Experts of a small language model: a shared expert of 256 neurons, 585M tokens.
Below are experts of layer 2 (counted from 0) of a mixture-of-experts language model. Rows are named gate (a neuron's input weights, with its number), up (a neuron's input weights, with its number), down (a neuron's output weights, with its number) and show model dimensions 160-199. Each number is 128 + 32 x the weight over its row's rms, rounded and kept within 0 to 255.
Before each expert's rows: a language model's description of what the expert responds to. This comes from a sample of Wikipedia text that the model never trained on.

# expert 5
It responds to: Name and list fragments. Pieces of proper names and list entries in tables and lists, such as name endings, the, commas between places, Thai bytes.
gate0 [ 85 105  86 134 146 136 107 134 138 135 156 129 104 137 178 123 104 163 169  90 135 134  88 128 194 102 125 105 116 133 164 151 199 119 162  65 191  81 104 148]
up0 [116  97 133  98 145 144 129 173  86 166 170 133 127  99 141 116  66 146 152 127 130 150 134 115 163 146 133 110 130 179 170 160 130  74 147 101 119 137 104 145]
down0 [105 115 104 140 108 140 169  89 117 115 122  81 154 104  77  62 143 171  98 171  81 153 118 161 132  50 101 123  83 195 106 142  90 187 114  96 110  98 117 111]
gate1 [176 130 122 139  79 145 121  58 150 100 148 140 121 112 191  67 124 152  83 130 126 146 122 149 104 112 171 149 115  89 181 126 121 158 121 138 138 139  40 149]
up1 [161 125 118 164 104 105 143  88 164 116 163 144 144 131 204  77 122 155  86 128 122 134 120 145 105 125 169 152 135  93 186 120 138 147 133 144 144 159  41 159]
down1 [219 110  77  72 134 140 122 162 109 159 102 128 127 136 110 100 148  59 202 168 109 122 142 117 137 120 134 138  96 156 138  99  87 162  95 129 126  90 134  95]
gate2 [ 90 161 140 126  86 130 119  75 147  41 154 141 100 135 148 125  60 169 109 114 129 163 147 164 145 104 188 139  89  59 146 190 100  85 135 148 189 137  71 115]
up2 [240 111 122 113 141 146 120 121  67 182 146 148 106 131 126 106 129 131 149 133  92  97  97 124 125  90 110 134 158 195 108  49 128 116 136 165 127 118 127 142]
down2 [150 122 135 138 161  98  60 152 200 173 202 177 192 135 138 131 143 117  79 112 119 126 183 116 118 141 116 156 189 159 199 119 103  80 142 120 143 117 141 128]
gate3 [126 133 144  64 163 149 169 125  91 130  88 150 167  95 136 106 106 146 166 133 129 123 112 123 194 135 109 101  83 114 186 122 120 146 107 104 155  90 100 122]
up3 [179 137 175  82 126 156 149 113  56 107  87 155 137  93 132 131 113 165 124 145 134 114  91 124 168 129  88 105 109 102 185 144 149 163 138  66 142  89 119 120]
down3 [108  89 134 187 144 101 155 156 143  87  82 128 121  92 167 116 158 129 157 104 133 142 121  72 125 157 118  99 117 181 121 143 165 159  73 143 127 179 134 207]
gate4 [125 137 172 162 157 194 121 102  66 194  93  99 106 145 222  89  92 131 138 149 145 183  90 200 147 112  97 151 146 163 115 184 101 186 137 119 149  96  65 146]
up4 [ 90 121  86 101 109  71 122 138 175  75 154 158 141 143  59 160 169 138 148 109 133 104 178  85 116 131 155 127 110  82 122  89 146  72 102 124 110 142 199 120]
down4 [164 123  95 160 160  88 154 148 178 155 159 134 114 105 122 156 140 179 149 112 146 169 128  90 145 110  76 114 129 179 131 121 102  96 110 116 151 147 137 163]
gate5 [140 119  74 115 128 133 168 137 118 154 130 134 112 139 111  95  20 138 117 105 157 144 187 142  88 132 180  95 122 129 158 141 192 154 151 119  99 129 160 109]
up5 [125 108  89 130 145 111 187 130  74 176 107 115 165 170 149  62 102 133 101  54 141 164 140 183 118 165 151  98 118 149 135 143 193  92 128 157 158 108 136 197]
down5 [ 98 136 141 130 133 120  89 161 185 117 186 156 135 164  73 110 150 167  78 130  95 127 147 138 147  93 143 136 122 103  94 115  68 173 170  81  89 113 156 110]
gate6 [133  88 128  99 107 131 112  59 117 134  66 116 130 133 146 131 129 132 153  87 125 114 187  86 106 107 125 187 143 115 138 131 128 136  93  70 110 133 137 158]
up6 [134  76 135  89 103 130 122  77 124 132  64 102 149 124 155 116 118 150 141  80 130 110 177  89 116 105 126 185 154 103 144 124 126 130  68  52 128 133 145 171]
down6 [ 99 124  67  76  96 111 155  94 122 147 153 140 152 202 123 113 150 142  67 153 130 140 132 199 196 124 135 147  93 112  93 104 133 120 158 116  97  97 160 181]
gate7 [171 152 120 109 144 136  68  90 144 109 172 141 115 141 101 123  83 133  64 128 154 127  57 142 134 121 115  69  90 119 115 160 142  84 101 142 131 153 130 149]
up7 [113 102  40 130  93  92 227 147  89 100 112  99 173 140 115  71 135 122 172 145 121  80 158  91  86 172 208 161 143 172 134 138 207 136 209  93  83  95 170 131]
down7 [153 143 144 137 120  80 141 139 148 184 159 172 132 128 167 129 172 161  92  59 140 127 131 141  94  74 185  95 163  68  94 157 147 142 119 163 173 128  98 124]
gate8 [171 120  65  80 165 110 160 150  90 108 178 117 112 126 139  81 114 145  97  63 102 174 142 173  75 113 114 112 118 151  87 160 121 154 138 168 147 103 131 155]
up8 [106 127 148 141  83 114 167  96 120 104 138 139 127 106 138 157 161 131 131 154 124 119 164 146 100 154 108 165  98  87 137 179 147 141 162  92 116 143 151  82]
down8 [108 145 136  44 170 136 188  98 118 182  91 158 109 125 141 123 114 187 151  86  85 164 182  96 177 126 127 119 133  95 106 126 163  53 128 108 103  73 125 119]
gate9 [100 100 128 102 120 139 169 104 133  95 175 110 151  86 136  98 128 119 122 143 106 203 167  97  61 131 115 118 149 149   8 193 167 127 145 116  73 111 149 137]
up9 [170 132 116 146 108 104  85 149 102 150  91 137  94 193 141 154 129 134 139  96 161  71 105 166 208 132 131 136 108  92 246  68  95 118  95 153 200 142 119 125]
down9 [162 145  88 111 170 113  77 128 108 109 134 141 130 160 145 136 194  86 111 119 121 150  58 169 134 145 116 154 136 128  46 101 121 105  76 114 162  90 145 147]
gate10 [152 139 135 103  94 175 134  89 126  80 139 114  86 100 153 139  60 172 103 115 122 152  95 164 104 120 218 135 155  93 134 164 126 137 142 111 122 102 103 116]
up10 [107 113 124 150 167  95 120 165 142 186 118 142 171 154 110 113 181  85 148 141 146  98 157 110 156 137  37 120  96 155 134  95 128 114 103 155 146 147 155 148]
down10 [184 182 123 200 117 124  95 160 132 112  75  87  66 146 170 200 115 119 132 177 102 106 117 133 137  92 108 182 111  98 167  79 135 105 158 139 129 190 174 170]
gate11 [146 160 169  55 159 151 124 124 137 135 191 138 160  93 127 100 107 157 118 138 114 163 129 136 128 116 178 150 124 106  98 152 143 131 121 111  88 120 102 132]
up11 [144 128 170  54 156 156 145 144 107 130 187 141 137  79 135 104  99 171 113 121 131 135 128 121 128 138 170 121 145  96  98 173 142 138 124 106 114 119 113 161]
down11 [ 76 124 201 158 100 189 145 109 129 128 168 157  92 165 233 139 142 161 112  96  99 126 146 128 106  46 151 107  78  83  87 153 121 121 111 123 117 103 125 121]
gate12 [136  41 215  80  33 158 115  90 124 121 126 128  91 132 159 139  72 123  90 162 115 120 140 125  46 142  94 186 135 108 112 116 123  87  53 119 144 111  38  85]
up12 [125 202  52 192 219  77 161 169 130 145 133 114 184 125 101 126 184 117 178 107 144 137 110 137 206 128 160  87 134 152 153 136 130 178 191 142 110 158 210 153]
down12 [142 135 171 124 113 181  71 113 147 139 130 164  87 114 143 145 165  79 102  80  86 119 111 147 135 163 159 175 123 114 133 129 181 163 138 110 142 155 182 125]
gate13 [124 132 102 108  94 139 115  89 152 139  94 109 117 151  79  89 144 180  82  84 130 126 122 146  99 129 150  88 163 154 141 150 167 112 118  98 150 120 109 116]
up13 [156 151 185 178  81 135 149 137 136 108  72 114 149 197 174  92  99 107 125 130 168 110 145 169 194 171 153 109  86 190 134 118 123 132 175 150 128  94  83 159]
down13 [ 71 139 132  86 142  96  92 118 147 118 109 138 153 130 107 181 108 132 133 147 140 124 151 148 129 122 141 117  99 149  47 190 110 162 144 130 184 114 121 170]
gate14 [163 191 112 191  94 154 120  90 129 157 141 112 112 126 231  61 133 140 111 110 126 144 165 164 120 103 169 184 123 144 116 152 149 130 106 120 166  88 142 126]
up14 [183 123  97 185 157 119 117 153 136 190  95 139 140 152 118 144 136 126 130 110 142  90  76 162 175 129 108 133 111 176 129 135 116 126 142 117 141 117 102 165]
down14 [173 145 149  92 120 147  71 146 123 166 164 165 153 138  84 116 132 113 149 156 110 124 141 138 106 153 128 132 138 127 128 151  71  96  64 129 127 191 167 115]
gate15 [160 127 125 131  95 155 117 154 125 156 172 129 113 118 123  41 142 162  91 102 141 164 132 127 113  68 133 135 145 142 121 169 157 167 116  94 124 115  91  96]
up15 [171 100 144 134  79 131  62 159 152 171 185 168 132  80 153  94 152 151 117 151 120 164 134 113  85 110  68 119 137  95 133 136 158 146 140 135 168  88  47  96]
down15 [ 65 132 171 145 136 164 166  66 109 163 123 109 153 157 153 179 116 121 178 120 203 138 153 120 121 190 137 122 144 130 164 109 119 140 127 120 105  94  98 112]
gate16 [163 176  76  73 142 180 171  85 101 119  91  99 143 115 129 124 149 116 128 145 138 191 137  80 132 127 184  71 103 149 126 147 134 132 111 125 101  80  80  99]
up16 [144 148 148 114  71 154 102 136  91  81 146  98 113 104 122 116 154  82 159 108 157 134  76  62 129 211 122  98 172 143  81 138 111 110 127  77 172  66 145 103]
down16 [104  90 126 167 122 157 158 143 152 148 127 181 138 118 107 123 115 134 148 144 131 107 167 120 111  94 125 130 138 126 132 153 172 172 131 175  86 159 119  72]
gate17 [130 116 146 112 132 165 107 106 142  52  98 136  95 166 185  81 101 120 140 158 107 193 164 182  88  37 125  92 143 153 110 145 148 115 160 123 190 106 138 169]
up17 [109 121 138 107 136 173 129 105 131  75 113 149  87 162 193  84  93 100 143 150 116 177 152 162 103  52 141 116 135 148 117 154 156 109 181 104 179 125 168 171]
down17 [116 139 204 158 103  95 116 187  94 197 125  85 146  96  95 170 165  96 110 145 122 173  79 127 208 133 133 144 122 144 110 115 113 100 110 158  72  90 144 124]
gate18 [180 105 137  85 137 116  82 118 170 108 133 126  87  93 138 102 168  96  94 119 140 169  97 103  59 135 185 119 130 148 143 137 120 104 102 140 134 122 107  79]
up18 [114 102  96  78 103 110  74 113 150  93 152 112  61 114 104  79 133 109 117 142 126 173 113 100  96 151 167 130 115 123 102  98 109  98 113 110 142 117 110  88]
down18 [ 92 136 116 116 103  94  86 147 125 123 135 121 152 105 120 160 143 136 168 166 129 110 151 226 147  95 116 131 154 198 123 148 165 122 158 100 118 100 143 161]
gate19 [127 159 144  74 158 219 148  53 110  72 138 131 121  60 134  48 103 243 110 127 146 204 139 130 143 113 176 118  96  96 144 191 106 146 159  86 178 157 123 118]
up19 [153 136 136 167 135 186 150 179 130 122 133 133 123 160 118 201  67  79  88 107 117  99 149 148  92 106  99  89 137 148 139 101 143 156  99 208  80 102 118 101]
down19 [118 121 116 138 104 179 107 185  79 107 174  67  68 120 166 176 104 103 126 165 123 141 190 116 107 184 185 219  85 109 175 134 191 116  79 160 104 189 160 165]
gate20 [135 108 127  78  76 166  90  93 136 135 119 125 122 140 147  69  88 100  96 102 128 118 149 108  81  74 155 203  80  86 116 118 126 102 116  87 100  91 146  91]
up20 [121 134  91 146  58 116  82  99 110 140 132 158  99 121 100 150 143 116 146 133 152 167 154 129 203  96 144  58 162 174 146 156 133 141 109 125 153  79 103 159]
down20 [172  73 127 103 199  89 148 120 160 115 105  67 162  90 116 139 108  98 143  84 191 115  87 122 130 156 108 116 146 125 101 125  71 160 119 126  96 132 149 176]
gate21 [164 115 125 180 105 141 139 133  59 107 126 121 146 168 200 152  94 101 125 134 110 119 129 130 126 107 170  91 178 118 131 138 149  32 170  90  98  73  95  85]
up21 [102 180 127  69 147 109 102 110 187 169 121 123 107 124  63 112 165 147 109 139 151 135 133 124 128 158  90 165  58 157 134 108  92 217 105 187 171 192 163 167]
down21 [136 114 188 144 133 124  76 119 112 109 139  98 140 115 198 113 112 120 171 181  59 119 122 165  93  79 107 112 156 143  97 135 169 153 193  86 103 151 150 147]
gate22 [183 136 177 153 119 191 106 137  85  48 161 152 173 139 170 142 157 172 159 112 137 189 107 163 113 120 164 148  76 151 126 133 163  79 115 103 164  75 162 118]
up22 [ 70 107  81  97 119  94 137 142 172 158 100 117  73  93  84 154 173 141  67 129 127 102  77 159 170 143 100 159 217  91 140 118  93 144 132 150  40 157  68 105]
down22 [107 148 159 219 138 175 115 114  83  90 130 181 159 198 130  67 150 108 116  82 134  99 108  83  70 141 122 148 124 160 108 141 124 128 102 125 146 121 255 141]
gate23 [ 82  98 142  95 116 144 133 120 147 138 102 122 102 142 130 198 160 140 104  86 129 107 186 100 112 166 160 110 127  91 121 137 148 157 123 119 149  94  89 110]
up23 [ 90 109 149 113 125 132 131 127 164 148 104 130 106 127 136 180 156 148 102 109 123 110 184  80 132 160 137 111 128  87 118 137 166 174 116 109 175 100  76 124]
down23 [141 163 135  98 151 133 110 149 102 157 120 159 142  68 131 180 166 102 109 111 141 115 110  98 128  98 177  86 181  41  89 117 129 131 146 112  95 173 144 132]
gate24 [ 96 146 121 120 169 134 108 113 119 101 119 124 122 166 135  86  87 142 119 171 117  95 121 142 164  84 141 148 100 152 182 124 178  97 135 156 149 130 140  66]
up24 [173  99 154 117 125 181 137 162 124 126 141 139 107 123 152 182  90 169 118 100 112 180  83 103 106 140 142 145 121 124  92 184 110 135  78 141 137 148  98 200]
down24 [125 101 127 149 145 160 125  76 167 148 123 130 155 140 166 117  76  90 108 124 114 117  61 101  96 112 116 108 105 111 134  85 133 157 155 123  57 142  77 137]
gate25 [136 167 240 166 132 143 121 147 105  88 142 129  91 131 186 126 129 118 105 156  94 122 120 120 143 139 176 139 140  92 140 162  81 163  66 138 140 134 104 121]
up25 [ 96 142 127  59 159 108  95 136 105 185 119 150 176  79 103 168 129 109 135 152 159 130 127 171 101 152 120 137 195 211 142 120 157  93 105 192 128 107 175 223]
down25 [116 159 128 178 143 189 197 129  96 102 147 193 102 172 168 125  88 137 148  73 132 104 151 183 103  41 111 160 154 103 198 116 122 125 148  98 101  82 183 176]
gate26 [139 124 118 111 147 118 110 109 105 128 149 135  90 116 218 143  70 168  95  73 127  99 120 147 174 118 121 104 136 148 118 138 153  99 126 101 134 146  56  99]
up26 [111 142 132 158  91 148 151 149 149 141 102 118 145 129  40 128 185  91 156 175 124 162 133 123  84 135 134 158 112 118 131 117 102 158 136 140 127 106 196 138]
down26 [181 157  75 127  96  75 150 106 106 115 111 123 129  67 138  87 162  90  86 128 119  89 100 101 155 104 153 129 108  88  87 147 125 114 143 116 132 128 107 132]
gate27 [127  76 139 130 125 159 114 133  42 162 139 146 130 131 189 106 128 146 116  91  92  98 175 137 107 101 116 138 101 141 147 156 150  73  88  82 156 118  99 124]
up27 [ 93 105  81 119 142 117 156 135 103 141 160  89 124  79 142  64  97 116 121  82 136 156 111 100 111 102 161 118  82 107  78 120 125 124  48 121 142 120  65 125]
down27 [145 129 163 145  72 138 127  93 137  73 102 136 184 120 171  97 159  41 151 158 118 174 174 193  80 146 139 127  71 127 116 161 188 173  77 118 155  89 148 125]
gate28 [130 116 244 110 122 172 141 157 144 134 146  97  94  95 131  85  73 134 111 133 118 134 140 177 111 115 163 169 116 168 114 124  66 157 100 121 148 103  68 124]
up28 [125 121 235  96 126 184 146 165 150 124 126  96  90  87 147  94  71 136 110 136 120 122 126 175 125 121 169 165 111 171 120 109  70 142 107 118 151 108  67 126]
down28 [144 154 109  89 170 152 124 101 181 146 143 149 129 132 151  95 105 150 186 123  95 142 114  73  50 126 177 157 123 107 116 136 135 150 142 141  86 145 131  97]
gate29 [169 108 113 166  50  91 164 113 115  82 145 131 132 154 203  79  87 113 149 132 142 128 111 157 131 150 128 179 139 152 133  74 138  42  98 110 171 148 122 132]
up29 [166 129 138  94  41  94 123  81 105 128 126 151  89 155 107 117  85 165 123 158 112 115 136 108 190 122 161 182 145  83 134 111 134 112 142 155 103 119  83 114]
down29 [196 180 108 138 123 112  90 159 157 148 125 149 116  99 148 146 124 133 106 110 151 200 147 137 166 120 150 129 116 129 120 133  95 205 100 143 131  92 156 135]
gate30 [166 104 173 120  89 122 158  76 158  54 150 117 158  26 136 112 138 106  78  94 119  93 162 116 152 107 152 128 129 149 137 159 145  88 154 122 130 115 119 137]
up30 [155 107 158 125 103 120 144  84 158  66 156 105 153  27 135 124 143 111  81 113 121  72 158  94 153 109 162 133 151 150 148 167 170  97 144 120 133 112 136 127]
down30 [124 120 141 163 185 138 148  97  77 147 141 129 164 204 108 153 155 107 146 119 149  66 139 185 188 131 108 126 176 160 134  63 127  93 178 170 134 140 153 156]
gate31 [123 113 186  89 121  98 121 173 143 138 167 124 137 151 107 121 132 142  73 150  97 213 140 187 121  88 131 150 139 138 155 152 111  69 137 145 165 106  66 148]
up31 [ 88 153  55 163 124 148  94  66 144  98  93 143  90 105 156 172 181 118 185 128 145  68 108  80 137 120 133 109 105 113  87 108 131 127 111 155  94 153 116  98]
down31 [ 84 117 113 136  90 135 112 147 116 146  97 165 184 170 120 150 124  92 117 130  75 179 100 170 152 119 105 138  92  84  96 143  55 115  88 137 126 112 141 184]
gate32 [166 110 155 121  93 148 149 124  98  58 170 124  60  75 195 109 209 169  70  46 141 156 105 166 100 184  96 174 146  96 161 172 167 183  92 116 102 109 114 113]
up32 [104 140 110 116 143 131  95 108 171 196 105 137 204 163  79 139  40  77 171 222 100 117 127  84 177  88 160  98 108 154 102  87  93  86 146 149 145 161 163 137]
down32 [127 113 137 146 122 102 105 179 103 158 113 191 123 104 126 123 204 120 102 125 195 138 116  93  44 159 150 131  84 118 191 167 101 200 102  90 141 112 163 142]
gate33 [ 82 103 162 104 131 146  93  87 135 130 104 142 101 105 131 118 121 156 149 129 132 180 126 116 105  79 145 166 102  77 114 144 153 128  81 111 179 126 119 131]
up33 [124  73 146 118 140 135 107 105 132 166 134 143 101  63 135 117 137 192 159 143  98 132 107  94 104  95 130 148 108 100 127 129 173 112  62 118 157 114  99 125]
down33 [151 167 139  41 149 184 115 136 143  41  96 128 139 120 191 127 162 174 173  88 189  87 110  84 163 153 109 120 177 140 167 104  95 112 149 101 108  97 157 120]
gate34 [160 141 113 150 119  95 126  53 125 142 180 122 152 165 125  68 127 108  89 106  94  85 151 120 129  83 107 156 152 118  96 138 133  71 117  92 120 118  56 136]
up34 [163 148  99 147 130  86 108  66 118 147 179 104 165 157 164  51 125 107 103 103  93  79 155 127  91  85 114 156 161 154 127 123 149  94 125  91 101 102  71 141]
down34 [164 161  94 106 114 154 122 162  96 163 133 142 151  85  59 155  86  72 148 114 108 107 133 102 136 112 146  99 164 129  97 121 161 155 108 150 171 168  74 115]
gate35 [163 137 140 109  81 173 157 108 115  97 143  99 111 172 203 182 132 127 105 120  97 178 148  84 122  81 178 130 127 162 105 182 121  96 134  95 127 103 147 149]
up35 [163 118 136  80 135 163 178 138 147 187 144 135 110 144  92  74 134 108  96 171 181 119 132  83 108 120 128  93 139 151 158 178 107 138 109 168  76 162 155 134]
down35 [134 108 155 100 153  94  86 138 106 117  97 114  63  90 174 140 164  77 126 102 111 118 117 148 158 101 145  78 120 191  93 123 119 135 157  99 105 123 134  83]
gate36 [106  96 206 154 110 159 179 119  90  78 164 158  92 105 162 190  82 118 104 101  65 191 129 164  95 108 125 108 103 133 111 152 180  91  99 155 124 123  94 132]
up36 [158 155  45 115 148  97  75 127 163 171 100 107 146 148  85  57 163 157 173 163 186  78 127  96 152 131 134 145 159 119 145 115  80 169 154 102 139 127 173 127]
down36 [ 91 109 100 177  97 140 128  88 113  91  90 125 139 132 168 179 147  95 150 164 137 128 132 117 144  88 135 105 113 144 170 128 115 152 104 106 188 122  97 101]
gate37 [198 132 150  69 118 178 150 116  93 124 131 104 145 109 164 122 126 144  40 108 114 144 106 234 140 101 181 157  82  81 183 147 182 161  70  98 147  98  91 114]
up37 [137  99 122 106  96 160 103 115 177 137 130  85 112 155 129  77 161 137 111 169  92 161 175 186 105 103 160 110  89 145 142  79 149 145  68 108 189 105 131 124]
down37 [110 108 126 165 197 108 126 125 145 163 165 105 137 159  73 197 126 105 112 100 123 114 172 145 150 172 200 137 108 107 154  67 110 143 157 159 128  70  80 194]
gate38 [160 118 163 100 117 153 133  86 108 105 159 122 118 145  88 131 101 144  77  97 145 145 105 173  66  93 193 145 104 105 134 157 108 140 110  94 111  99 104 104]
up38 [162 121 161  99 120 169 139  89 109 104 166 125 120 154  90 137  95 144  74  97 148 137 111 158  76  68 182 137  98  95 121 155 117 135 110  98 107 106  97 100]
down38 [ 77 143 100  49 122  65 138  67 202 129 147 111  98 144  88 199 183 173 104 105 168 124 163  95  87 111 104 120 116  92 130 110 119 141 121 138 102 116 141 135]
gate39 [113  95 172 129 170 148 129 106 129  98  92 124  96 126 127  75 106  98 115 128 116 121 102 101 145 116 169 129   0  90 149 154  78 130  92 100 112  61 118 109]
up39 [123  92 161 119 179 150 121 106 125 106  94 129  97 111 129  79  91 115 108 132 101 121  91  94 136 122 160 126   0 106 136 151  64 119  85 103 108  79 117 106]
down39 [122 140 143  64 122 167  86 124  94 117 179 146  87 132 148 115 177 123  97 146  42  92  88 117  83  71 165  88 125 183 109 186 201 118  87 167 114 141 127 110]
gate40 [130 132 191 109 140 120 143 102 182 119 130 118 123 146 196 140  53 114  89  94 112 128 100 186 134 116 162 118 130  85 104 160 111 220 139 156 121 131 167 126]
up40 [119 132  79 145 123 140 114 164  53 133 123 132 111 130  57 157 217 141 171 145 137 130 128  71 135 146  81 123 121 169 140  95 133  52 138  95 148 155  81 144]
down40 [160 117  97 122  92 116  96 183 141 145  99  74 119 164 152 144 118 103 112 191  74 143  74  72 121 167 114 120 143  83 157  96 188 142 119  75 135 198  93 144]
gate41 [171  76 184 143  70 131 131 132 113 147  98 105  94 124 149 176 110 145 137 114 104 108 114 114  72 132  96 154 107 122 144 135 151  85 140 135  99 125  89 102]
up41 [173  95 171 149  83 132 137 128 101 166  84 109 127 124 137 197 145 162 127 109 137  66  95 108  67 152 135 143 131 120 149 121 125  73 139 137  91 114 120 133]
down41 [ 68  77 169 131 161 145 144 100 106 164 182 110 108 113 135 192 135  82 170 127 142 113 112 119 141  62 161 132 116 154 173 107 123 130 151 156  81 100  87 149]
gate42 [144  93 127 102 151 159 168 166 118 123  79  90 117 125 109  99 122 139  84 113 136 147 100 175 153 104 170 179 115 163  85  93 145 110  77 113 140 128  96 159]
up42 [137 138 116 104  93 174 119 105  93 136 126 108 149 125 103  72 175 139 136  93  94  92 138 159 155 171 147 102  84 147 149  93  92 151 117  70  87 122 152 149]
down42 [ 92  67 189 153 166 148 166 101 111 107 118  94  94 194 110 145 151 147 173  93 137 128 144 137 162 154 164 146  29 159 120 144 100 144 134  93  87 110 140 150]
gate43 [121  98  87 112 108 127 103  84  63 123 133 107 110  52 139  63  36 154 138 123  99 175 165 153 154 186 116 195 115 187 107 215 115 117 134 130 157  93  88 167]
up43 [120 128  96 188 116 105 149 149 150 110 111 133 171  73 105 123 141 118 128 101 138 124 157 132 114  95  96 166 158  83 173 143 117 201 127 119 105 149 141 165]
down43 [118  57 125 120 117 167  90 143 121 145 159 138  87  88 135  86 131 103 120 179 165 181 100 103  88 150 108 143 105  73 101 127 132 137 144 151 138 140 161  94]
gate44 [133 134 107 176 136 135 121 149  93 167 161 128 102  99  88 128 113 205 111 125 136 129 119 145 115 122 140  88  74  45 149 139 149 144 153  75 176  89 162 166]
up44 [133 134 133 105 112 113 113 100 155  83 101 130 162 147 175 121 135  52 143 149 109 103 137 106 135 130 143 159 189 185 133 114 117  75 137 162  67 189  98 104]
down44 [ 92 107 184 183  84 136  67 172 119 100 174 107  90 127 107 151 172 149 138 115 126 147 153  74 120 145 105 154 106 102 126 141 142 161  86 109 142  65 178 106]
gate45 [142 171 130 187 141  90 142 124 117 111 133 140 152 117 160  76 127 156 130 117 130 137 150 133 186 143 142 119 112  92 154 159 147 129 162  70 150 123  82 184]
up45 [125 177 112 184 128 126 110 153 113 114 127 139 129 145 101 104  84 143 186  96 146 179 134 118 123 149 189 125 163 105 128 158 123 120 101  79 183 134  83 128]
down45 [ 72 160 155 144 154 138 152 135 113  99 146  90  91 140 140 122 105 166 120 125  41 131 100  43 125  99 145  78 165 117 145  87 193 128  95 165 160 129 167 103]
gate46 [125 135 182 165 120 123  84  80  73 101 120 123 108 124 159  89  91 126 135 155 118 151 205 163  49  85 122 175 111 119  98 123 140 101 112  71 142 107 105 110]
up46 [130 145 117 204 114 146 129 145 154 125 170 139 134 113 182  98 141 138 174 125  91 124 105 165  52  84 120 148 142  61 157 144  99 112  78 107 114 157 188 110]
down46 [172  98 173 124 105  90  91 151 177  82  99  98  75 138 124 122 162 181 103 134 135 132 123 105  99 147  67 100 136 106 148 116 124 167 123 113 158 150 131 122]
gate47 [ 57 103 107 145 117 149  86 128 143  84 173 105 143  93 188  97  54 129 125 102 129 145 170 153 119 181 141 136 111 106 148 160  79 128 137 134 142 139 113  76]
up47 [202 157 151  82 124  98 188 156 130 148  75 131 127 151  69 159 181  94 129 144 148  90  71 102 111  79 147 133 124 118 107  90 188 131 141 138 156 116 119 168]
down47 [130 183 116 126 140 142  81 165  80 160 116 107 142 138  96  90  97 124 151 131 146  79  97 120 108 158 111 135 153 166 167 102 125 150  98 158 103 124  78 188]
gate48 [140 134 120 121 111 142 169 160  82  60 135 122 129 157 226 124  91 144  99 109 164 140 116 128 122 100  97 134 134 143 144 118 184 172  99 163 108 160 137 148]
up48 [124 154 120 103 116  82 153 158 148 150 141 154 122 112 149 152 155 100 140 126 121 131 200 104 120 131 175 166  99  85  89 153  74 132 199 113 147  74 180  72]
down48 [128 201 150  91 114 157 124 115  98 102 126 102  86 109 190  54 143 147 196 122 165 114  71 180 160 155  85 106  87 138 107 124 155 152 113 122 196 103 157  84]
gate49 [161 117 114  74 131 111  80  99 141 146 118 170 115 158 138 118 143  79 119  85 133 162 170 171 108 141 119 149  92 114 145 192  96 130  71 122 157  77 142 106]
up49 [168  98  95  70 136 113  72 113 130 141 121 169 110 155 124  85 153  80 122 100 131 154 139 167  85 119 140 125  64  93 150 195  96 120  89 121 174  76 118 103]
down49 [161 141  80  53 158 105 137 193  90 173 176 134 142 165 141  98 180 194  81 168 129 176 167 183 143 158 120 135 149 111 103 151 183 123 124 163 125 114 128 118]
gate50 [198  87 126 148 133 114 184  99  44  87 115 108 125 112 211 112  67 179 138  79 129 147  95 112 121  96 188 147  61 142 144 184 122 149 180 149 157  76  95 121]
up50 [128 112 122 145 192 116 140 103 156  54  95 143 178  81 143 168  92  84 140 114 123 129 138 212 127 127 155 160 119 196 191 102 134  83  82  93 131 135 148 105]
down50 [118 135 154 160 138 216 202 125  87  71 105 158 129  98 123 167 213  98 134 104 138  99 138 131 127 109 130  94 134  76 148 175 184 166  77 140 114  93 123 140]
gate51 [155 133 141 125 135 141 149 149 180 148  73 127  97 137 133 160 136 188 118  95 137 164 139 169 118 140 120  88 109 115 153 142 118  88 125 101 116  94 109  94]
up51 [116 135 123 144 134 122 118 101  63 103 175 133 160 111 129  89 114  77 134 146 132 101 106  91 147 113 143 163 153 157 100 110 158 158 126 167 142 155 140 157]
down51 [119 104 154 132 162 149 147 100 186 175 105 133 137 140 172  90  95 114 106 126  83 156 170 128 120 123 112 130 161 192  46 123 147 147  86 137  75 126 217 154]
gate52 [160 122  84 107  92  98 110 118 135  96  87 137  93 128 138 107 107 136 172 111 103 143 226  74 106 139 164 169 135 104  88  99 135 106 151  90 150 119 145 130]
up52 [167 113  85 114  80 103 109 104 140 104  94 138  89 121 134 117  94 144 172 109 105 160 233  78 101 145 165 176 150  96  84  95 140 128 137  85 150 120 154 121]
down52 [143 113  62 159 136 110 129 134 106 135 130 116 179 131 148 183  91 175 206 171  88 126 121  88  99 152 113 146 121 128  82  83 130  97 118  99 124  85 119 144]
gate53 [177 125  85 142 142 108 187 102 103  88  66  80 137 112 130 130 169  92 118 158 176 149 163 124 114 121 156 111 122 120 114 202 149 132 140 110 134 101 124 135]
up53 [133 113 158 186 131 167  32 125 118 138 156 178 138  58 155 163 138 168 142 119  90 134 102 132 158 109  77  61 116 133 153  29 107 116  72 145 104 113  97 101]
down53 [ 90 141 177  56 156 142 120 115 118 124 133 127  86 164 132 124  96  66 109 175 138 158 102 114 146 145 110  94  66 192 121 160  83 150  88 135 119  69 134 117]
gate54 [134 174 183 116  92 130 171 137 133 170 162 138 106 126 112  79 149 140  85 125 106 146 140 126  96  88 142 131  89  95 144 112  83  65 154 134 108 141 143  98]
up54 [ 93 162 135  94 117 127 161 125 135 171 156 158 127 153 111 119 140 153 116 151  96 112 116 147 136  99 104 125 104 117 155 133 113  71 156 137 121 135 144 130]
down54 [147 133 129 115 139 214 212  74 149 122 164 187 119 116 136  84 158  89 127 118  44 116 120 120 160 139  77 153 143 115 133  74 104 180  91 153 151  95 163 133]
gate55 [171 104 105 109 100 138 123 146 107 105 105 142 108 107 119  81  92 141 110 100 159 129 106  98 114  71 119 216 148 130  76 123 109 118  97 138 145 116  71 145]
up55 [152 101 106 109  94 144 120 151 120 126 107 127 113 127 114  96 121 147 128  98 169 124  92 107 147  78 114 228 148 140  65  95 108 122 100 126 139 126  99 160]
down55 [143  93 147 114 109  98 125 123 155 139 174 133 129 112 125 129 154 136 116 141 171 132  84 113 110 124 146 155 132 188 123 178 145 144  88 139 123  86 130 153]